{"d_model": 384, "routed_scale": 4.0, "n_head": 6, "norm_place": "peri", "norm_eps": 1e-06, "attn_scale": 0.125, "lr_mult_up": 0.975, "batch_tokens": 131072}
Below are experts of layer 9 (counted from 0) of a mixture-of-experts language model. Rows are named router (the router's row for the expert), down (a neuron's output weights, with its number) and show model dimensions 256-383. Each number is 128 + 32 x the weight over its row's rms, rounded and kept within 0 to 255.
Before each expert's rows: a language model's description of what the expert responds to. This comes from a sample of Wikipedia text that the model never trained on.

# expert 11
What it handles: Place, institution and name pieces after "the" or "of", such as Chicago, Harvard, Los, Mc, Zagreb, plus digits in ages and dates.
router [131 127 129 114 114  99 113 116 111 112 148 122 145 120 136 205 101  79 131 137 152  95 130 156 108 113  73  90 127 111 202 128 169  59 119 143 132 134 150  89 179 160 146 122  68 136 109  81 143  90 119 109 148 130 103 144 123 108 133 147 174 133  73 116 125 175 140 133 125  81 130  98  94 148  23 112 146 198 137 195 112 129 221 163 134 149 210 145 105 178  76  94  52 168 111 148 135  62  99  77 140 110 139 123  81  88 165 173 178 125  77 136 133 127 177  76 114 109 102 196 167 143 169 173 102 116 122 110]
down0 [104  56  75 101 147 151 149  82 163 117 120 164 118 159 204  85 109 181 139  88 187  73  89 108 100 110 146 122 105 149 128 136 143  94 109 117  93 143 111  90  68 123 121 131 135 157 173 141 104 120 169 116  98 129 118 124 129 132 120 137  64 126 117 128 144 159 157 102  71 128 161 104 104 200  86 140 118 129 168 138  96 101 183 132 120 137  80  74 109 146 123 206 177 167 126 121 145 136 147 194 116 155 163  82 136 113  20 108  90 113 102 158  90 138 138 135 111 146 112 113 130 170 126  65 107 162 126 127]
down1 [118 204  90  83 113 165  96 122 125 116 140 118 139  99 113 192 178 144 120 145 119 171 173  55 132  95 153 108 124 171 128 118 106 131 114 132  78 119 117  92 152 149 129  63 135  48 184 135  93 131 153 130 105 108 114 100 142 148 108 153  90 125 137 128 162 178 161 141 142 166  78 125 158 115 134 109 138 168 105 136  94 126 140 121  81 144 146 102 145 156 112  81  77 160 150 156  68 156  93 122 143 139 100  92 174 138 129 123 211  88 109 114 180  56 102  90 103 171  90  95 117 181  95  84 107  82 140 123]
down2 [ 91  97  88 119 114 123 124 179  99  47 115 145 116 149  80 136 130 152 133 118 117 168  96 117 161 132 141 144 101 136  95  59 129 185 173  46 112  76 127 112  74 154 150 137 163 125 147 155  58 144 104 127 141 137 119 131  91 154  94 159 109 109  93  98 145 105 101 160 226 128 141 110 162 130 183  99 110 173  90 134 169 103 123 118 106  89  95 107 148 110  93 169 123 145 151 135 121 159 108 114 183 141  56 127 137 129 153 134 136 141 139 118  87 107 124  94 114 118 113  98 196 183 111 112 120  97 140 127]
down3 [153  53 144 139  96  79 156 131 149 158 117 102  92 195 118 126 209 125 126 147 127 129 124 123 111  70  97 127 137 112 121  98 156 114 146 109 111 126 104 128 137 118 143 157 113 135  78 143 140 150 125 136 115 122 134 112  87 144 123 177 132 136 133 166 133 119  93 129  85  85 115 107  83  82 117  80 150 176 126 105 133  98 129 133 158  30 141 132 140 156 129 160 139 110  31 203 107 102 139 104 121  54 113 158  69 205 102 142 150 100  86 161  88 155  62 177 123 106 119 135 160 146 144 151 192  81  65 149]
down4 [147 111 127 129 167  85 192 110 152 116  75 104 145 190 176 143 131 127 104 116 141 134 141 114 123  83 186 125 129 134 159 190  84 107 102 107 112  94 151  88  86 118 172 179 161 107  67 100  80 127 158 184 159  63 143  79 160 142 153 125 106 192  91 127  73 149  80 124  97 133  85 135  98 128 151 195 167 150 162 153 140 143  96  98 147 161 201 151 117 188  77  99 151  95 106  77 170  88  27 122 114 132 113 129 186 133 162 127  78 108 184 188 132 123 182  89 134  54 157 113 105 152 109 168 129  94 148 147]
down5 [150 141 125 165  96 103 134 145 135 161 167 171 124  81 104 108  83 130 136 165 122 110 110 151 175 150 108 133 105 125 137 152 123 145 136  74  88 103 100 100 105 133 163 125 175 118 154 136 167 197 152 135 147 138 132 183 119 115  93 127  95  56 109  66 193 105 152 140 107  92 125 119  99 116 204 139 134 133 122  74 103  88 139 151 154 100  88 126 131 142 146  75  92  94 193 169 137 153 119 103 102 100  60 125 144  94 146 153 131 100 126 112 143  97 130 106 116 146 144 135 147 112 118 161 158 144 132 100]
down6 [162 184 141  83 112 134 165 115 117 101 118 123 106 134 116  95 152 117  92 128 171 145 128 154 196 123  97 226 160 100 141 129 123 110 118 134 111 168 120 142 165 139 130   6 100 107 104 195 134 182 148  95 146 109 106  92 120 136 115 143  59  86 145 132 157  82  98 122 110  99 123 172  79  76 177 126  95 111 111  94 136  90 123 127 149 121  73 112 128  95 143 132  89 164 150 126 153 173  96 134 113 157 126 170 116  96 158 108 169 108 190 111 107  65  72 122 102 130 140 190 142 131 180  94 121 109 122 162]
down7 [175 148  88  67 148 120 162 133 126  49 159 208 116 130 166 103 144 129 127 121 124 179 130 154 153 180 164 109 108 149 116 144 108 151  90  95 121 110 155  76 140  98 122 158 152 145  99  95 133 181 118 162 120 149 113 182 105 100 150 132 110 141 151 124 177 115 137  87 105  86 131  72 162 144 178 119 105 169 190  98 125 125 123 137 152 138 129 114 166 155 140  76 115  97 126 141 115 148 150 150 124 118  78 143 192 105 146 157 148  91  57  95 157 104 144 135 158 109  86 137 130 170  94 179 104 165 132 145]
down8 [118 158 134 134 137 182  82 160 143  88 129 164 103 186 141 121 144 125 137 130 130 177 104 170 111 126 189 122 112 123 127  80 154  87 116 200  89 167 112 122  67 119  96 144  95 187 156 167  88  93 183 106  76  88 120 126 156 121 153 177 134 135 151 117 138  57 149  96 120 157 174 166 152 133 184 156 138 136 160 147 183 106 106 152 149 109 115 100 101 114  76 141 120 163 116 125  67 119 175  43 120 159 135  82 131 102 146 146  64 127 144  97 109 126 178 136 110 119 122 196 123 180 136 136 206 122  76 164]
down9 [ 60 126 154 141 133 106  76 182 133 152 122 153 124 125 102  99 106 148 150  89 101 135 150 136 129 197 132 134  96 161 127  82 138 104 105 107 101 124 112 119 133 133 155 128 127  98 139 169  99 197  76 100 172 122 126 150 161 114 101 138  75 106 141 137 161 107  97  46 101 122 105  50 110  95 139 110  66 118  70 145 121  86 155 114 112 113 127 118  83 132 123 161 131 159  94 105 165 191 226 116 161 128 132 157 100 122  53 175  69 114 174 196  94  85 121 128 170 134 122 156 143 118  70 107 117 158 109 166]
down10 [101 114 119 152 114 174 171 104 163 128 146 119 159  94 167 130 120  60 140 116  66 113 168  95 152 176 145  79 149 126  76 162 121 138 132  81 104 164 104 114 111 141 177 145 140  90 150 109 168 149  81 172  98 133 149  97 110 141 121 108 117 137 116 165  47 122 171 115  42  86 134 187 139 169 130 119 127 159 167 127 144  48 110  97 131 130 136 142 118 173  69 149 137 120  72 192  82 117 118 102 132 115 248 151 109  92 139 129 127  43 154 138 163 142 167 124 164 102 136 164 131 142 164 134 147 138  96  96]
down11 [ 83 100 143  68 108 129 101  61 180 117  81 164 129 151 132  85 148 134  89 116 128 122 140  98 145 203 110 127 137  25 115 171 147 106  70 113 144 112 149 186 154 123 125 119 155 102 188 125 147 106 135 157 153 166 158 136 124 122  88 158 108 112 116 138 122 178 152 128 109 170  53 136  94 182 136 140 125 160 127 177 176 138 108  91 154 102 120 148  99 130 100 113  84  78 134 225 205  76  95 130 167 154 134 120 163  89  99 140 103 152 116 157  77 121 135 135  63 152 138 131 171 102  96 156 167 157 140 106]
down12 [ 93 121  98 110 110 119 145 121 131 109 173 122  82 173 101 118 125 174 145 139 149 186 127 151 100 110 136 117  83 121 120 104  98 153 138 132 108 126 169 139 141 161 122 119 110 126 169 161 175 101 119 126  84 103 134  88 154 129  76  79 144 122  50 151 143  95  78 181 191 122  87 105 109 166 176 146 113 152 151 157 146 119 141 154 188 196 147  99 102 106  77 138  90 139 135  84  41  87 171 113 191 103 148 140 161 117 141 130 117  96 108  80 129 196 143 176 133 111 160  86 134 150  96 142  94 146 124 108]
down13 [ 99  98 128 107 113 100 153 108  97 118 194 146 151 110 118  96 134 107 121 122 168  65 177 164 182 159 143 122 149 117 143 156 142 135 130  96 158 100 140 190 137 118 157 123 149 143 116  89 109 128 124 139  90 162  86 123 135 149  98 153 160 170  51  50 175 145 174  53 109 150 152 139 108 101 150 133 178  98 167  96 117 129 166 113 142 107  97 130 106 111 102 152 144  98 134 125 134 135 138 179 125 153  92 126 146  93  95  91  97 105 181 135 141  97 160 180 184 151 128  50 126 158 142 186 132 124 140  74]
down14 [169 129 117 117  47 196 141  81 133  68 178  82 158 112 115 209 113 123 138 105 128  56 122  55 149 199 134  89 123 107 136 133 155 156  95 110 172 124 152 127 174 130 170 132 157 141 140 101 122 175 168 193 122 192 172 113 117 101 159  58 100  96 125 133 147 136  91 118 101 146 173 115 125 124  81 162 151 121 118 137 151 127 105 116 145 118  93  92 121 183 137 164 124  97 152 122 118 120 168  93 144 136 103 167  87 159 123 133  75  58 132 146 127 123 157 136  89 130 139 162 145 126 148 117 115 135 118 149]
down15 [ 94  92 102 126 129 172 134 125 107 128 128 151 143 180  85 154 152  87 115 153 163 163  75 132 132 147  53 139 107 145 128 139 101 114 160 145 161 169 114 103 123 121 154 107  89 117 129 146 133 166  96 137 124 140  93 121 137  62 160  98 157  93 129 156 118 111  89 129 182 129  76 159  95  97 154  70  67 167  99 102 107 142 131 123 186 120 110 107 155 156 122 141 118 116 167 111 150  97 200 165 101 170 143 166 136 113 130 106 113 149 113 155 110 117 111 163 101 166 106 110 119 116 148 142  91 215 148  71]
down16 [147 123 101 138 151 152  68 148 134 111 115 165 102 109 157 146 173 112  75 153 145 135 136 147 151 127 141 159 179 111 129  88 126 126 177 176 203 153 100 141 162  90 137  44 141 101  71  94 118 144 114  93  83 138 129 117 122 149 114 165 171 162 108  69 112 135 182 154 166 166 142 129  73 179 130 188 198 150 153 123 113 134  85  98 110 166 131 187 175 142 144  83 156 182 118 138 150 143  85  96 116 121 155 106 122  90 122 109 198 211 149  96 176 149 100 167 126 146 167 137  88 213 149 125 157  91 182 112]
down17 [125 129 144  59 157  23 168  89 170  81 112 149 117 118  39 120 179 121 133 112 109 135 127 131 209 156 164 124  93 149 168 128 107 139 102  71 145  93  95 102  82 122 138 175  92 101 108  99 117 108 150 124 174  94 132 119 126  99 144 137  85 148 112 128 177 153 119 142 172 127 112 203  99 138 184 110  60 172 125 121 125 109 121 146 109 104 135  62  93 101 165 149 112  54  33  81 153 154  89 137 151 173  84 103  78 148 155 139  61 136 145 153  99 112 171 129 181  52  97 169 175 157 137 105  75 110 130 107]
down18 [ 85 196 152 150 115 134  74 107 107 123 134 118 127  96 126 208 217  87 122  97 184  96  85  73 135 111 121 112 129 157 164 178 138 112 156  73 154 124 139 139  83 143  80 147  89 172 154 152 139  95 163 108 143 124  96 108 132 116 164 149 122 135 113 114 109  84 157 121 127 164 144 105  92 138  86 155 150 107  91  64 129 139 127 108 173 156  87 159 158 120  54 121  90 182 133 200 210 164 121 164 129 113 119 117 108 148 154 120 136 158  98 122  93 114  95 205  94 157 145 167 189 139 121  63 172 143 109 110]
down19 [158  81 126 201  85 104 188 130 138 135 149 171 149 162 137 128 124 168 118 142 163 149 133 168 133 110 134 100 156 164 112 154 145 122 118  97 168 139 118 143 142 132 211 142  83  65 142 113  77 130 153 106 110 113 164  85 164 124 146 116 149 113 174 121 147 123 109 103 125 146 123 137  85 139 171 165  64 129  80 157 146 133  59 175 131 157 190 107 117 120 101  96 159 107 160  99 107  93 195 117 126 137 185 129 163 121 141 111  89 143 133 119 126 137 133 174 138  92 179 121 121 143  80 166 178 111 153  98]
down20 [125 154 141 147 153 188 120 134 118  52 143 109 187 107 133 211  99 137  89 168  73 138  99  16  64 159 176 152  97 129 168 102 136 130 105 131 172 115 130  97 184 111 132 118 112  84 177 126 158 160 166 154 111 135  88  66 121 177 106 153 139 165 125 128 109 167 111 113 128 141 130 164 135 128  76 112  80  97  80 147 150 163 137 119 145 126 134 171 141  42 127 159 131 133 125 118 123 122 127  94 152 136 165 147 123 111 109 173 101 176 185 129 143 197  93 148 125 122 172 171 103 174 161 110 183  93 164 146]
down21 [166 140 113  68 202 140 202 162 184 158  80 155  98 156  96 134  80 169 127 105 143 104 185 122 120 124 117 107  98 106 205 122 127 121 170  48 118 111 153  98  87 167 124 188 104 161 117 133 118 113 122 148 129 123  50 121 142  93 154  96 176 111 140 145 124 130 112 136 146 164 113 129 166 160 113 107 121  93 162 132 117 173 124 148 180 162 130 148 146 129  96 149 144 162  94 120 144 116 106 183 125 177 157  99 172  78 127 136 116  86 139 152 143 146 118 164 140 103  96 121 164  90  86 152 143 130 119  77]
down22 [129 116  92 123  99 163 130 161 125 116 111  78 145 147 128 193 125  74  92 112 142 146 146 122  47 142 111 134  94 182  79 131 165 138 127 180 101 114 130  87 134 155 184 219 150  63 116 162 146 182 142 140 146 155 159 119 130 137 117 130 118  82 127 202  98  95  64 119 138 173 149 122 119 163 121 154 125 105 120  88 144  79 107 137  97  88 142 154 125 132 155  84 163 106  93  94 119  26  44  48 121  80  94 139 152  72  85 183 132 141 151 141 132 149  88 115 109 159 135  54 125 124  89 130  64 127 101 206]
down23 [125 125 112 125 138 119 140  97 152 139  79 148 181 121 170 172 176 156 124 156  82 175 138 117 145 123 183 165  86  95 104 166 183 196 154 140 161 137 135 110 136 160 156 139 195 121 132 124 113  98 144  96 167 138 116 100  84 142 151  54 150 106 106 156  92 170 110 131 151 133  97  48  71 190 146 150 120 141 138 189 123  89  60 136  98 102 139 180  89 150 170 125 103  65 160  91 148 140  96 149 143 109 109  34 125 147  27 121  86 128 130 139  84 101 137 141 139  55 158 105 140 156  88  83 157 106 158 184]
down24 [123  93 143 136 110 123 144 158 186 142 129 181 117 118  68 153 143 102  54 162 157 127 124 112 124 135 163 113  89  99 194  60 132 118 133  75 170 118 123 146  81 110 150 139 123 147 129 143 100 148  98 123 164  81 128 126 127 163 152 118 156 169 138 146 123 138 119  84 180 120  77 130 103  91 163 133 172 146 138 136  89 127  81 128 150 169 154 148  91 127 161 166 126  86 191  77 126 163 101 188 138 132 133 185 173 129 175 113 150 141 123 172 100 146 141 130 135 117 152 164  97 111 136 140 150 122 150 102]
down25 [152 143 136 189 117 108 147 162  70 128 134 125 185 105  72 174 103  78  99  83 138 148 178 139 117  65  77 147  95 169  97 191 137 173 179 125 129 176  97 108 142 121  71  82 157 145 131 120  92 127  60 114  89 101 138 102 118 111 122 140 127 127 177 114 115 138 140 123 174  61 134 184 143 112 132 155 194  75 119 105 188 130 129 125 140 122 110 211 154  67 174 113 167  90 155 143  87 155 172 139  79  98 143 138 107 119 159 138 125 156 146 127 166 195  66 122 109 136 109 121  64 141 141 132 116 135 166 199]
down26 [135  87 103 159  85 115 134 176 187 191 118 184 152 122 167 159  92 132 139  86 140 148 161 110  80 115 111 110 110 219 181 135 125 133 167  75 178 119 107 107 113 118 121  99 137 140 110 139 156 118  60  67 130 140 112 171  78 167 119 119 150 135 129 101 182  79  84  83 153 127 115 144  84  85 128 152 140 105 134 140 104 158 124 137 142 160 112 115 158 124 136 106 127 127 113 193 173 136 132  90 117  74  91 156 176 142 167 130 145 142 175 190 130  72 149 112 104 104 127 115 146 150 115 115 125 132  96 121]
down27 [163 190 134 143 112 198 118 129 169 125 185  95 149  79 165 155 104 171 198 128 142 174  88 124  74 118 117  92 127 134 171 121 171 129 124 104 110 187  91 151  96  99 100 173 140 111  86 149  95 120 146 133 127  74 123 147 118 148 175 173 101 166 113 158 139  98 117  93 143 115 124  97  53 152 120  97 162 168 129 145 112 173 188  62 111 105 145 144 110 145 134 112 180  79 131 106 113 163 144 156 100 129 166 176 123 130  56 168  84 132 190  39 118 200 128 122 118 123 111 177 135 144 153 126  90 151 152 152]
down28 [111 160 115  83 120 125 162 102 125 140  80 132 147 131 103 171 163 148 149 173 144 143 164 208 134 117 122 140 119 100 162 148 105 181  89 129 140 135  85 102 147 105 127 158  79 193 105  92 160  79 135 150 141 175  91 169 189 128 128  73 116 105 101 100 164 158  46 171 108 121 157  91  97 119 179  96 117  92 210 119 109 219 211 149 133 119 143 143 106 148 168 139 150 130 155 155 120 147 152 134 145 142 104 150  73 110 163 133 146 109 148 115 107 127 112 168 173 108 120 148 161 110 108 158  84 165 100  85]
down29 [162  80  74 160 143 142 137 111 118 114 107  91 135  65 133 107 118 105 144  97 141 148  92 121 122 148 126 118 146 110 110  91 169 137 117 157 141 172 121 145 127 115  59 155 136 130 111 127 138 136 108 164 148 141 145 125  81 108 144 118 126 124  99 160 141  56 105 151 119  87 121 150 109 160 184 149 118 137 128 118  87 145 108 188 140  90 136 196 172 163  93 141 155 121 153 102 151 103 221 119  70 141 116  88  76 120 195 132 128 134 118 138 132 149 121 107  63 172  57  80 139 134 123 138  93 134  81  90]
down30 [ 49 137 126 154 128 125 114 104 153 129 173  99 157 149 100 144 179 124 136 151 112  27 157 104 145 179 118 167 102  36 191 152 135 133 125 175 142  91 156 104 139 130  95 143  50 112 124  88 155 143 150  91 158 148 145 128 135 138 122  87 135 155 163 146 152  91 178 117 170 168 193 137  84 142 139  97 168  73 112 113  91  88 137 109 147 100 162 110 136 185 109 210 144 139  96 136 153 129 123  89 148 162 117 162 149 129 116 172 122 142 113 167 121 135 119 131 129 150 134 111  81 140 134 126 114 129  79 145]
down31 [112 178 156 132 137  83 125 196 183 141 108 183 150 110  95 165  88 129 104 142 112  89 137 129 126 125 101 175 149 146 139 137 100 117  91  95 177  89  92 170 171  84 112  96 161 140 126 114 113  91 127 106  92 127  90  79  92 152 102 108 146 154 133 103 119  75  74 129  80 138 159 218 123 180 133 128 109 121 132 120  99 126 140 189 108 136  90 172 120  71 119  82 110 144 115 101  96 153 159 115 106 138  58 197 152 122 101  79 130 116  83 114  88 112  54 122 116 103 109 117 178 105 134 142 114 196 171 110]
down32 [ 93  99 147 159 164 198 147 180 141 151 158 127 130 136 176 120  84 143  88 219 184 158 108 128 125 113 138 131 156 119 135 143 135  97 128  97 150  84 152 152 105  90 165  99 190 125 129 187  86 113 130 150  51 150  88 178 124 117 136  92 161 141 159  88 141 122  81 125 191 103  95 159 133 101 171 119 112 127 125 112 127 117 132 130 138 134 128 164 124 149 103  85 185 115 189 165 114 107 142  91 161 107 111  97 199 155  63 130 145 159  92 126 127 120 171 150 119 150  88 169  48 143 162 163 154 120 123 118]
down33 [126 162 109 127  95 130 118 157 179  99 155 141 128 150 136 144 133  62 119 143 114 174 105 106 123 118 125 135 129  71 111 100 185 145 119 146 178 160 137 140 111 135 173 129  95  74  87 161 110 126 121 119  58 116  97 144 121 143  83 109 115 116 152 135  87 174 130 138 119 129 199 180  89 135 147 149 136 118 108 192  26 152 159 148 104 104 110 166 159  65 148  89  74   9 129 103 179  78  63 117 109 123 164 132 139 182  71 132 167 117 121 166 155 124 125 159 102 142  56 156 200 174 129 114 156 135 157 133]
down34 [126  50 139 154 147 131 127 133 137 120 136 106 113 134 122 109 115 125 146  92 120 150 124 151 156 101 148 154  54  81 141 126 140  88 159 150 204  88  71 129  52 136 128 164 125 116 141 176 129 100 136  79 119 108 172 141 150 182 112 114 122 145  87 155 106  78  87 134  86 116  55  59 121 147  97 131 124 107 114  98  95 120 116 148 105  59 162 102 163 102 125 165  99 212  89 134 101 123 116 175 104  95 102  87  79 125 156 129  72 124 101 123 131 117  83 162 101 153 109  81 145 147 144 132 117 161 121  94]
down35 [ 76 153 146 178 118 121 103  94  84  96 182 131  88  75 173 127 137 141  92  92 103 192 146 179  83 105 111 107  94  88 116  60 164 143  93 101  72 106 118 133 151 159  92 187 108 144  59 135 120 170  76 163 112  57 172 178 124  94  94 198 143 139 143 137  61  86 137 160  77 106 122 127 140 132 143 120  79 147 165  98 140  98 118 177 161 137 148 138 113 153 142 141 164 118 150 122 183 123 112 125 136 174 170 113 150 151 107 141 150 142 162 133 105 118 164 144 112 215 169 146 121 127 132 117 105 107 101 170]
down36 [154 113 144 153  99 112  80 136  75 175 161  97 164 181 106 157 123  71 135  65 114 119 131 102 103 178  10 130 142 115 110  83  80  83  88 107 150 134 141 113  78 139 121 142  99  95 109  94 122 143  76 154 100 134 156 154  95 130 144 152 136  90 104 178 156 127 142 180 151 112  75  93 167  95 101 175 135 104 117 102 151 138 164 134 137 148 116 113  49 123  35 119 170  99 129 154  99  89  91 152 149  97 188 140 169 114  63 163 121 169 111 123 138 101 133  92 164 191 151  73 177 113 169 102 151  98 178 127]
down37 [122 184 161 151 100 129  93 118 105 154 130  92 128  97 109 181  87 121 116 125 132  96 216 140 107 137 131  71 127 112 172 120 128 158 102 162 143  95  92 127 122 125  99 116 182 143  99 130 164 107  84  67 190 128  85 149 128 113 174 153 124 162 122 107 114 114 100 118  73 170  74  75 137 137 165  69 107 153 106 152 131 105 131 156 100 121 170 202 142  52 115  71 131  73  99 127 150  91  88 216 145  91 125  80 134 173 116  63 108 145 193 153 113 137 118  91 112 149 132 111 137 186 129 140 135 109 124  97]
down38 [111  94 149 105 159 139 171 115 120  82 125 118 124 124  95 128 131 155 117  90 153 141 135 115 165 101 156 119 117 137 139  87 138  94 113  84 134  97 161 127 190 121 128 127  98 210 122  61 202 104  81  61 125 149 162 101  47 120 144 201 154 108 151 140 151 160 172 141 121 147 133 126 130 133 179 159 122  48 182 105 109 142 157 162 120 191 131 160 130 131 140 148 132 186 143 138 119 136 128 175 136 171  74 138 155 128 131  91 124 107 129  95 104 131 111 140  92 127 115  89  98 107 148 109 162 172 171  80]
down39 [ 96  68 142  84 116  97 148  95 110 139 146 162 123 142 153 197 110 137  91 141 104  97 127  92  90 128 101 116  98 127 108 137 155  92 140 176  97  73 155 199 121 116  62 105 127 142 134 139 103 117 173 125  89 135 127 140  55  93  95 140 122 113 128 190  87 129 113  93  96 153  98 139 149 100 137 112 133 134 100  81 115 153 158 105  63 114 174 144 127 132  70 158 121 137 139 108 158 106 170 190  79 154  95 183 153 156 137 117  80 103 151  75 168 119 153 106 159 171  88  90 187  70  83  90 183 106  57 148]
down40 [168 128 121 167  64 155 115 159 100  66 134 151 136  99 176  87  76 101  86 156 111 126 106 160 127 123 136 132 130 123 167 172 130 150 121 137 120 116 137 124 159 139  84 156  65 163 101 111 109 131 105 153 184  90 114 108 120  84 152 146 147 151  90 123 113  82  98 176 135 160 143 140 142 128 155  93 181  71 155  77 117 111 152  82 143 157 143 158 117 110 156  78 170  45 168 148  67 140  93 112  78 150 133 155  51 122 157 125 181  74 140 117 132 163 104  98 194 112 149 158 151 168 159 138  84 120 190 170]
down41 [161 125 120 159  71 161 117  85 151 160 110 118 156 120  76 143 106  96 143 129 173 111 157 166 154 134 175 147 125  85 131 154 108 176  83 125 114 124 119  89 134 162 202 177 163  73  93 176 135 122 154 170 144 127 142 117 144 111 114 115 141 132 182 122 161  85 135 148 151 130 160 169 111 121  98 142 122 130 115 129 159 104 101 127 157 146 107 114 147 109 112 120 122 111 186 131 127 136  98 136 123  61  77  76 120  99 147  70 160 142 129 165 136 110 107 128 136  58 106 117  98 153 103 128  98  66 171 143]
down42 [ 96 125 165 117 133 134 122  84 171 140 141  62 122 127 100 160 164 129 129  98 143 128 129 118  80  96 148  89 154 157 145 169 123 124 135 188 119 135 134 139  58 178   8 199 171 196 165 120 114 138 168  97 139 112 156 164  92 112 169  99 126 206 123 170 115 141 155  74 146 147 122 109 134 112  88 107 159 102 105 148 133 147 159 129 122 150 213 115 112 106 119 118 110 122 147 113  36 154 193  96 127 143 180 189  87 106 174 135 154 124 101 121 110 151 174 105 135 138 134 145 187 178 103 122  72 118  91 109]
down43 [ 91  87 184 126 118 116 122 122 255 104 126 110 149 102 133 111 101 122 116 124 146 154 157 174 130 132 136 112 170 170 203 110 120 147 152 139 129 140 123 130  87 104  92 120 140 138 102 133 141 145 170 109 152 129 132 124  28 135 147 113 152 146 104 114 110 138  98 146 187 153 160 117 106  79 134 115 138 145 156  94 177 192 159 113 124 110 171 142 130 122 171 169 120 148 150 111 104 135 191 131 111 135 143 155 157 180 130 113 157 117 149 118 135 145 178  93  64  72 126 122  96 194 148 122  88 112 128 111]
down44 [ 67 158  66 145 105 114 130 143 133 142 125 166 105 171 117 140  77 136 112 219 117 154 157 154 139 141 160 163 175 171  80 141 143 103  83 100  53 147 106 117 134 111 120 112  97 184 125 164 131  72 152  84 124  65 136  72  90 121 102 186  70 155 103 122 164 124 142 185  85 117 117  99  96 112  95  86  78 151  52 149  94 136 141 173 116  85 120 162 139 136 135 146 159 107 124  68 141 125 175 115 108 159 149 171 202 115 143 179 133 118 175 145  70 103 131 107 147 175 172 132  90 171 134 106 105 133 127 131]
down45 [117 138 150 139 145 113 168 110  90 166 118 164 146 111 106 181 133  60 194 137 146 138 143 133 100 104 162 113 189  93 122 100 150 109 115 154 117 148  83 127  98 168  89  91  86 162 203 124 183 107 102 100 122 139 194  89 150 164 105 100 119 120 114 129 142  93 176 103 118 146 168 123 149  86 218 148  72  94 164 148 108  89 107  74 104 139 152 171  74 151 171  42  98 116  86 100 109 113 135 139 151  92 134 155 121  97  94  96 181  99  83 123 145 178  68  73 172 110 153  94 137 116 108 164 141 128 132 128]
down46 [120 187 138 126 147 168  99 104 108 125 141 176  92 100  80  84 142  98 162  88  99  87 152 150 123 144 135 126 171 158  97 123 144 135  95 100 106 168 109 197 141 138 126  63 105  87  89  69 115 141 128  87 147 144 151 102 100  98 127 105 142 142 104  82 178  77 110 146 141 115 129 100  27 145  81 163 152 165 111 140 121 122 160 123  91 181 120 149 156 114  99 149 134 126 185 169 154 121 189 105 145 108 102 101 122 123 112 155  65 110 115  97 168 201 130 122  95 161 117 162 116  70 130 143 157 113 158 159]
down47 [147  82 150 152  72 140 112 107 135 142 141 164 139 162  81 120 108 169 133 131 118  89 115 112 172 113 168 103 135  93 141 101 146 133 129  89 174 138 141 106 113 121 138 168 140 120 181  89 154 137  91 171 222  80 168 190 138 164 123 142 138 115 126  70 185 105 146 136 152 140  91 141 122 166 111 117 132  70 116  92  85 162 160  61 151  67 168  92 103 135 160  79 157 112  66 121 135 161 102  90 131 173 147  78 127  69 172 117 160 120 106 107 153 108 137 135 129 106 123  83 135 154 167 101 112 114  97 103]
down48 [164 147 153 187 107  60 132 146  33 135 109 134 120 150 165 163 116 141  97 113 137 158 101 162 176 139 132 123 100 140 108 136 114 170 161 125 166  78 135 135 158 130  33 164 125 143 142 119  81  70 198 123  77 134 120 119 148 147  72 131 139  78 123 141 109 131 172 136 156 156 162 156 109 115 144 148 169 127 113 140 128  53 158 151 122 109 142  93 124 133  70 113  56 122 157  90 137 147 152  89  80 126 117  50 138 165 216 109 159 130 149 154 111 129 108 159 106 178 175 170 123 123 177 155  78 171 119 135]
down49 [ 86 109 107  72 154 150 162 132 107 142  66 134 101 139 172 143 139  61 132 126 114  54  77 109 109  73 139 149 102 153 160 184 154 127  68 103 110 157 121 193 127 130 125 104 169 103 143 206 142 193 166 124 164  88 146 122  73  90 105  71  75 202 130 126 107 168 164 109 113  77 136 179 122 117  93 130 147 105  71 136  90  62 107 127  94  92 182 146 158  85  92 120 104 112 130 156 105 153 155 111 105 130 146 100  91 168 108 158 207  88  83 194 178 100  93 124 135 142  92  95  56 142 135  98 132 147 134 104]
down50 [145 120 102 170 178 102 162 131 124 155 130 189 135  68 131 131  89 109  96 110 113 133 142 169 151 119 171  93 142 149 125 119 135 119 154 142 109 135 116 177 112 134 153 136 203 141 117  60 138 132 127 174 148 165 165 126 111 157 158 123 120 116 122 130 135  95 168 126 179 136 136 127 148 169 105 150 106 199 112 138 101 169  98 121 103  83 152 201 164 159  79 113  98 102 111 107 143 138  97 192  91 118  43 145 127 160 162  42 118 155 136 116 178 102 113  81 137 144 146 168  89  53 138  96 135  43 113 170]
down51 [110 123 163 143 144  93 155 168 117 161 148 149 133 104 120 106  98  84 147 121 126 133  72  81 121  90 135 132 201 166  90 130 133 122 159 193 180 138  96 204  92 113 120  95 155 103 186 165  63 154  94 100 103  95 109 146 113 128 118 114 135 188  95 163 145 157 167 128 149 129  63  59 122  97 101  72 123  94 159  88 104 113 145 170 118 114 120 200  97 148 176 100 156  90  97 144 122 107  50 162 117 112 149 142 143 147  92 123 108  95 157 125  68 105 118 136  55 147  87 190  81 110  97 142 113 102 146 158]
down52 [102  98 159 203 126  94 164 180 148 170 107 109 193  85 158  71 151  77 107 140 145 100 143 147 129 119 145 118  48 192 182 131  97 155 172 113 106 126 129  87 191  93 175 164  80 137 132 128 138 110 116 120 108 109 153 163  98 106  68 126 170 117 145 109 164 142 110 112 137 119 120  97 139 160 133 119 142  91  86 118 158  89 132 161 111  93 105 158 124 133 123 161  83 144 137 211 125 140 126 129 145 128 124 129 168  86 150 141 150 174 150 146 173 112 151 151 109 119 165 159 104 135 113 166 104 123  63 138]
down53 [ 82 110 135  99  75 131 155 127 141 111 134  97 202 146 133 146 140 110 135 172 141 120  90 179 187 147 129 143  44 192 112 108 146  93 127 132 165 143 122  53 144 125 163 146 155 119 184 189 108 128  86 149 121 127 164 202 118 115  79  97 106 148 123 164 169  82  89 111 103 100 164 108  96 129 130 124 113  67 118 148  51 132 198 119  92 155 149 175 117 112 105 162 139 108  94  92 100 131 246 141 127 133  98 141 140 132 106 118 111  80 178 114 112 193 167 121 134 129 157  88 106 126 105 141 111  75 180  95]
down54 [ 64 154 114 122 105  77 109 176 145  81  92 113  71 143 130 140  82 149 158  94 171 156 161  54 171 107  26 115 118 118 163 112 115  99 186 117 149  82 152 142 103 143 116  66 146  86  94  94 140 133 133 147 123 108 126 142  83 117 125  66 167 111 171 113 142  92  83 125 114  93 145 152 138 114 141 147 171 149 108  91 104 136 136 144 148 116  77  86 117 153 119 123 129  74 162  54 103 186  74 105 141  95 109 158 120 125 143 122 128 137 148 127 145  96 140 150 115 111 167 127 146 153  37  97  84 110  89 113]